{
  "num_hidden_layers": 12,
  "n_experts": 48,
  "moe_layers": [0, 1, 2, 3, 4, 5, 6, 7, 8, 9, 10, 11],
  "balance_bias": false,
  "lr_router": 0.000372,
  "head_dim": 64,
  "rope_fraction": 1.0,
  "init_std_qkv": 0.0229,
  "lr_mult_up": 0.88,
  "beta1": 0.9,
  "decay_shape": "cos",
  "dataset": "wikipedia_en"
}
Below are experts of layer 5 (counted from 0) of a mixture-of-experts language model. Rows are named router (the router's row for the expert), gate (a neuron's input weights, with its number), up (a neuron's input weights, with its number) and show model dimensions 256-319. Each number is 200 + 30 x the weight over its row's rms, rounded and kept within 0 to 999.
Before each expert's rows: "mostly gets" lists some tokens that are sent to it at least half of the time. This comes from a sample of Wikipedia text that the model never trained on.

# expert 7
mostly gets: "j", "ib", "ud", "az", "ik", "iz"
router,174,152,164,217,188,193,191,199,245,211,220,203,181,229,195,177,169,169,211,203,186,152,209,179,181,176,178,153,221,181,204,158,207,224,138,185,162,184,224,208,220,201,192,252,175,175,206,198,196,253,203,215,199,173,247,186,232,209,215,157,240,170,248,208
gate0,167,196,242,173,163,224,138,132,175,174,182,171,259,199,185,192,216,196,244,167,239,192,191,162,221,206,193,217,257,239,254,229,229,179,164,189,155,174,160,167,232,154,189,210,181,166,200,242,144,266,240,205,170,193,188,191,212,153,204,167,199,166,188,175
up0,176,172,191,210,242,210,214,209,212,235,228,184,177,180,202,232,259,202,194,209,274,226,123,255,187,195,243,203,144,183,192,152,226,140,228,221,247,217,270,220,222,230,267,186,181,163,223,177,174,226,207,223,224,160,182,178,151,169,170,206,227,222,228,157
gate1,208,189,225,191,203,202,190,147,216,151,236,179,229,216,217,152,164,212,194,207,185,175,263,215,173,139,248,174,223,208,196,153,236,248,187,164,177,175,198,225,180,247,184,235,222,206,255,185,169,254,236,203,227,236,182,166,230,203,212,139,211,184,224,191
up1,183,204,225,172,194,216,172,206,204,194,156,207,195,161,160,177,249,208,209,223,189,146,178,200,160,234,221,163,210,221,216,170,225,219,196,209,185,181,182,185,164,223,221,254,258,217,246,242,167,191,157,246,143,186,192,219,170,186,163,207,202,174,190,231
gate2,190,146,207,193,191,198,183,143,239,219,201,218,163,220,178,184,214,201,200,207,209,199,206,181,203,215,164,186,214,167,186,240,160,170,179,228,183,184,175,164,181,224,200,192,188,221,214,182,172,216,232,212,140,127,210,184,198,205,198,192,203,208,177,159
up2,129,125,262,217,231,220,183,189,194,152,273,217,209,186,166,186,149,217,247,217,161,191,190,238,233,192,173,170,222,204,188,252,211,165,185,190,164,266,239,177,203,263,210,263,249,188,208,220,195,242,262,220,174,161,197,184,169,247,176,207,219,257,184,178
gate3,235,207,171,220,170,187,188,182,178,192,175,214,249,217,197,151,199,217,158,207,172,199,194,131,189,204,167,202,223,194,207,185,213,283,201,179,215,113,186,194,209,204,167,227,208,181,206,168,229,158,199,213,243,169,172,162,198,199,183,181,199,217,204,185
up3,236,228,257,233,137,249,186,201,216,185,251,250,231,178,192,182,176,173,217,256,161,211,180,150,192,177,223,217,162,190,194,244,194,242,201,205,248,205,217,223,208,197,187,239,214,189,200,195,273,189,178,165,185,200,206,169,183,236,116,233,173,180,195,180
gate4,195,188,172,183,183,197,202,174,228,197,226,170,248,198,214,218,193,249,196,165,192,203,200,187,190,163,215,197,150,184,209,240,206,220,199,198,230,157,184,156,167,144,171,149,229,194,219,136,228,168,158,143,213,184,210,160,180,217,192,169,242,187,214,160
up4,220,181,233,195,180,180,199,203,210,206,184,213,199,190,145,193,194,203,211,229,276,234,173,178,183,254,198,225,234,186,195,212,171,233,184,182,141,243,230,197,172,166,205,273,202,156,247,169,206,233,163,195,156,252,271,207,222,169,170,204,236,238,185,196
gate5,151,206,197,191,164,232,230,159,239,208,166,184,247,199,224,220,165,176,139,208,213,198,261,193,197,157,212,220,170,151,235,206,172,195,230,185,246,203,210,189,192,202,208,203,258,204,251,212,150,220,198,194,225,171,214,198,235,163,139,157,148,196,195,211
up5,168,218,202,219,264,218,217,256,140,221,192,170,241,173,222,175,152,160,233,241,212,187,205,144,170,259,192,200,193,248,237,190,191,168,219,226,200,187,242,187,187,212,156,124,206,124,234,221,268,220,200,199,168,203,212,204,203,204,231,214,181,198,211,192
gate6,142,172,173,201,167,165,162,168,157,171,226,201,216,174,224,189,218,159,171,227,232,206,208,152,236,191,247,209,258,197,227,196,193,218,152,209,167,217,159,196,216,173,237,181,142,205,180,186,166,162,201,157,227,182,198,144,197,229,159,145,185,221,239,174
up6,251,216,151,228,228,195,243,187,197,152,182,235,218,199,187,209,139,207,227,157,228,203,208,249,237,188,215,210,206,217,181,247,230,204,241,228,227,172,244,192,246,185,177,204,196,218,154,183,224,257,148,204,232,247,204,239,149,187,139,180,142,214,213,242
gate7,199,206,245,207,112,158,192,182,226,208,181,213,195,212,164,229,146,206,167,169,212,227,187,211,208,177,192,201,200,219,257,202,242,218,185,132,161,223,148,173,215,96,216,228,232,219,228,235,264,166,213,149,155,221,187,209,280,231,239,189,165,201,257,216
up7,206,199,193,242,209,179,185,217,236,261,162,190,219,211,172,203,187,166,193,166,220,199,191,247,150,190,165,186,193,207,210,179,250,161,193,197,177,215,184,186,198,206,232,182,266,117,249,192,263,188,162,168,214,153,174,184,222,241,205,208,190,152,228,210
gate8,202,230,181,183,184,172,177,152,154,236,182,236,201,220,189,192,189,258,236,226,224,199,216,222,180,236,208,190,158,213,248,240,210,242,172,214,214,217,195,148,175,166,195,255,226,228,205,251,189,196,198,193,221,187,177,176,278,191,203,163,220,209,173,177
up8,234,218,201,166,189,164,248,267,247,227,184,167,179,149,140,244,189,226,203,182,213,189,186,226,256,193,195,181,242,201,197,164,190,184,221,255,201,208,235,179,201,244,173,139,238,222,168,231,205,139,216,198,229,179,181,182,189,194,192,184,144,166,213,236
gate9,240,153,171,230,162,145,201,161,235,184,143,259,170,253,218,181,184,192,180,201,225,192,199,219,196,150,180,229,184,131,178,278,202,193,262,239,230,199,194,181,229,135,192,213,226,287,197,222,221,166,186,206,190,247,164,191,171,190,143,89,167,190,193,223
up9,175,202,254,189,237,270,207,198,137,248,268,207,242,199,189,209,194,247,241,223,228,192,185,156,225,198,219,226,242,211,192,194,195,191,209,179,197,149,191,131,189,226,163,178,192,220,169,201,205,216,230,231,199,175,209,237,256,235,207,270,224,203,164,215
gate10,200,211,178,218,228,217,186,240,198,211,183,108,211,248,185,220,240,221,240,163,210,209,208,265,191,231,228,194,223,172,183,245,178,203,175,194,191,167,179,175,201,138,147,221,177,163,214,174,190,213,255,210,175,153,212,248,249,242,236,262,204,221,233,211
up10,148,194,228,130,126,177,185,197,223,213,228,243,215,178,257,202,179,148,124,176,160,215,192,168,195,211,199,179,190,192,225,180,175,199,206,188,230,233,237,217,226,274,206,151,213,241,189,215,175,186,171,166,256,206,194,178,174,191,230,114,176,167,144,156
gate11,215,238,222,167,181,175,200,238,258,177,185,194,239,151,165,229,172,198,175,170,241,225,161,135,132,200,199,219,178,239,173,251,237,187,209,238,212,252,197,187,210,182,192,239,210,194,227,218,196,207,202,133,169,160,188,166,249,149,187,179,250,216,229,187
up11,150,146,241,190,173,202,183,175,186,160,199,149,214,230,232,185,179,178,167,222,151,184,169,220,180,129,197,167,233,136,132,163,163,230,170,180,223,194,171,192,186,198,186,173,205,249,157,161,190,177,186,234,223,187,191,235,166,269,190,194,234,153,276,228
gate12,158,165,208,176,192,169,266,186,214,223,151,237,156,225,189,225,122,192,222,180,223,226,240,202,176,211,149,179,216,172,240,246,222,204,228,188,233,257,217,214,174,208,195,209,198,178,240,193,164,188,146,201,178,176,194,213,152,228,201,122,214,200,199,222
up12,142,143,193,188,171,193,268,198,301,211,145,212,185,185,179,230,236,180,212,224,214,208,234,222,222,201,224,183,178,219,226,126,180,185,209,200,172,283,201,208,175,208,188,198,210,190,231,236,170,194,158,178,198,186,231,188,178,180,220,150,195,188,252,180
gate13,208,243,133,224,193,160,222,193,185,241,204,199,190,202,222,203,191,222,185,192,203,208,208,217,225,175,263,184,203,189,254,213,262,223,175,173,224,211,220,171,251,191,203,254,221,190,224,212,179,215,190,192,189,230,206,188,159,215,179,146,238,212,213,192
up13,200,207,249,236,227,182,186,207,190,210,171,212,198,208,246,171,247,263,235,141,177,240,216,286,196,225,144,213,179,144,188,210,166,208,196,202,222,211,193,164,164,196,191,239,204,198,208,189,234,228,232,153,183,249,232,171,167,236,244,205,147,219,197,193
gate14,181,152,200,230,252,165,162,186,218,181,248,206,277,225,256,158,111,204,174,191,222,210,198,252,219,221,235,242,227,198,235,239,228,206,225,193,174,142,233,157,216,208,200,149,224,190,186,143,218,221,228,234,206,202,171,251,173,147,181,253,237,227,202,184
up14,181,204,205,236,253,220,226,234,141,281,228,164,202,231,143,201,165,186,230,235,197,185,195,203,125,226,184,151,201,233,167,194,221,239,147,184,158,182,201,204,186,179,190,201,215,186,204,188,228,196,211,186,163,225,248,201,221,192,190,229,217,169,220,193
gate15,163,193,190,187,140,164,251,204,239,188,192,249,161,198,240,237,170,184,150,209,187,207,185,208,213,159,180,177,227,145,209,224,191,220,190,194,181,148,164,156,216,139,235,176,173,224,251,182,239,249,210,181,194,227,224,167,235,194,166,128,240,168,203,202
up15,204,247,240,234,208,212,178,175,165,191,192,168,193,232,210,191,192,252,215,190,140,209,138,199,249,180,176,238,193,140,196,218,194,215,232,162,215,244,285,184,173,213,181,214,220,229,205,140,245,170,221,224,218,213,212,182,210,241,221,213,204,220,195,180
gate16,220,220,179,197,219,177,218,185,178,176,202,153,211,221,222,179,185,199,202,142,239,214,229,143,217,258,238,193,213,193,255,165,192,208,232,221,243,186,249,188,242,186,144,188,219,236,167,190,234,188,259,171,123,242,198,174,211,229,130,173,161,157,173,199
up16,246,197,157,196,211,193,189,229,175,225,193,185,206,220,209,150,210,190,210,142,223,182,222,142,213,249,207,122,221,189,213,193,156,212,194,274,188,122,183,193,216,236,191,164,184,203,185,225,186,187,214,218,187,207,260,190,256,194,171,195,141,133,150,241
gate17,235,235,202,143,164,183,192,134,213,220,197,194,186,211,274,212,191,216,183,209,198,199,186,188,195,191,249,142,233,232,221,156,179,194,182,177,218,215,250,174,218,223,218,227,166,219,198,165,231,214,148,197,256,208,227,125,195,210,168,186,208,195,196,135
up17,199,265,188,193,219,213,228,150,291,212,235,217,188,154,251,187,193,229,172,231,165,184,206,197,243,138,183,198,199,182,119,204,185,253,213,213,207,188,193,198,245,221,186,251,199,241,189,181,193,209,197,193,201,170,220,223,233,208,230,191,193,199,187,215
gate18,127,189,217,182,135,184,198,151,218,162,177,270,232,196,170,202,199,217,200,252,149,167,212,186,253,163,212,186,196,144,248,199,205,228,218,215,242,206,212,230,199,227,140,208,197,185,200,259,213,174,170,217,180,187,224,199,192,185,184,154,242,167,176,217
up18,250,174,240,184,232,214,160,197,189,216,229,173,247,210,260,188,240,198,201,181,190,231,193,185,177,234,195,236,192,210,243,249,204,161,246,177,182,222,152,200,249,187,158,195,237,215,170,194,179,224,249,181,201,240,195,187,232,209,216,203,179,200,207,187
gate19,217,194,226,200,197,202,243,182,251,205,262,184,175,204,105,256,186,209,180,178,262,186,149,203,222,201,179,174,222,251,180,169,229,151,201,217,220,168,212,212,177,182,196,179,207,176,172,168,167,177,230,173,172,192,115,180,186,156,204,220,177,202,199,222
up19,226,166,164,224,231,179,166,183,206,180,231,195,181,225,200,210,200,238,240,191,244,157,205,203,222,216,133,225,207,243,212,194,238,148,224,211,203,155,213,172,193,216,159,191,205,158,149,206,198,216,166,153,259,189,184,218,157,201,142,170,169,204,211,184
gate20,232,205,148,181,196,148,229,184,217,220,240,212,177,216,179,170,213,195,203,160,232,169,217,191,162,218,248,204,173,192,250,159,233,192,186,261,149,201,233,152,203,126,166,239,207,169,246,206,145,234,177,158,183,185,188,193,245,139,251,177,182,231,225,239
up20,152,156,251,203,161,228,160,181,190,165,191,232,215,203,186,177,182,205,178,160,141,184,197,242,181,177,173,184,237,243,204,234,267,153,214,229,208,190,227,171,191,235,156,200,236,183,215,183,210,242,127,213,231,166,213,237,210,160,185,196,149,225,203,226
gate21,214,186,182,208,255,189,166,222,239,182,219,173,195,182,169,223,194,185,157,184,252,152,201,165,212,174,215,217,213,187,197,162,186,246,221,232,172,242,169,235,248,237,183,206,195,250,250,177,232,221,184,155,240,198,189,198,243,164,191,163,227,224,179,266
up21,243,192,230,154,183,165,190,185,163,190,270,290,235,186,242,143,154,225,158,212,194,190,235,175,189,194,162,177,212,171,141,235,198,157,202,203,191,179,210,170,199,190,232,191,200,146,227,160,207,202,208,276,183,179,189,142,159,224,210,217,181,232,213,193
gate22,213,237,225,220,169,219,182,167,197,236,217,202,194,209,201,183,211,190,173,195,245,181,227,199,239,188,212,268,242,148,199,154,159,245,252,284,195,167,154,203,196,201,208,258,250,212,180,185,241,221,231,173,175,167,187,179,238,166,166,243,207,196,166,216
up22,170,185,205,226,209,256,192,210,216,202,214,243,235,202,209,240,208,212,162,207,235,234,201,232,179,197,231,205,183,217,146,212,238,140,214,193,213,210,204,180,140,205,175,152,139,204,237,217,207,166,166,188,258,194,207,200,206,217,196,196,180,209,189,214
gate23,167,225,174,246,158,205,229,218,197,201,132,197,190,266,196,176,194,211,200,197,214,191,181,165,220,120,204,189,205,167,185,217,201,256,192,151,223,214,204,178,160,207,150,241,208,143,200,235,236,136,237,248,209,185,216,211,220,193,223,196,213,180,193,189
up23,211,233,196,181,186,206,192,216,211,183,218,217,241,127,199,217,212,234,245,250,207,200,231,199,111,231,202,210,176,258,191,187,207,226,223,221,171,243,170,262,208,185,191,183,229,214,178,196,213,221,164,152,256,249,184,225,202,229,180,195,212,193,206,253
gate24,216,248,201,208,139,244,221,207,138,176,226,147,184,184,204,191,148,228,130,188,236,172,150,205,217,222,222,184,254,180,209,192,233,165,192,220,202,234,204,182,209,173,172,184,216,169,238,165,212,255,181,199,223,193,217,227,251,174,172,167,195,204,225,198
up24,174,169,209,205,256,215,231,232,208,194,169,161,157,165,200,253,247,232,253,205,187,205,201,247,204,202,131,211,174,229,224,234,215,222,193,224,210,231,182,186,170,202,171,178,171,205,125,245,168,163,209,237,160,205,180,215,139,174,239,226,215,194,193,157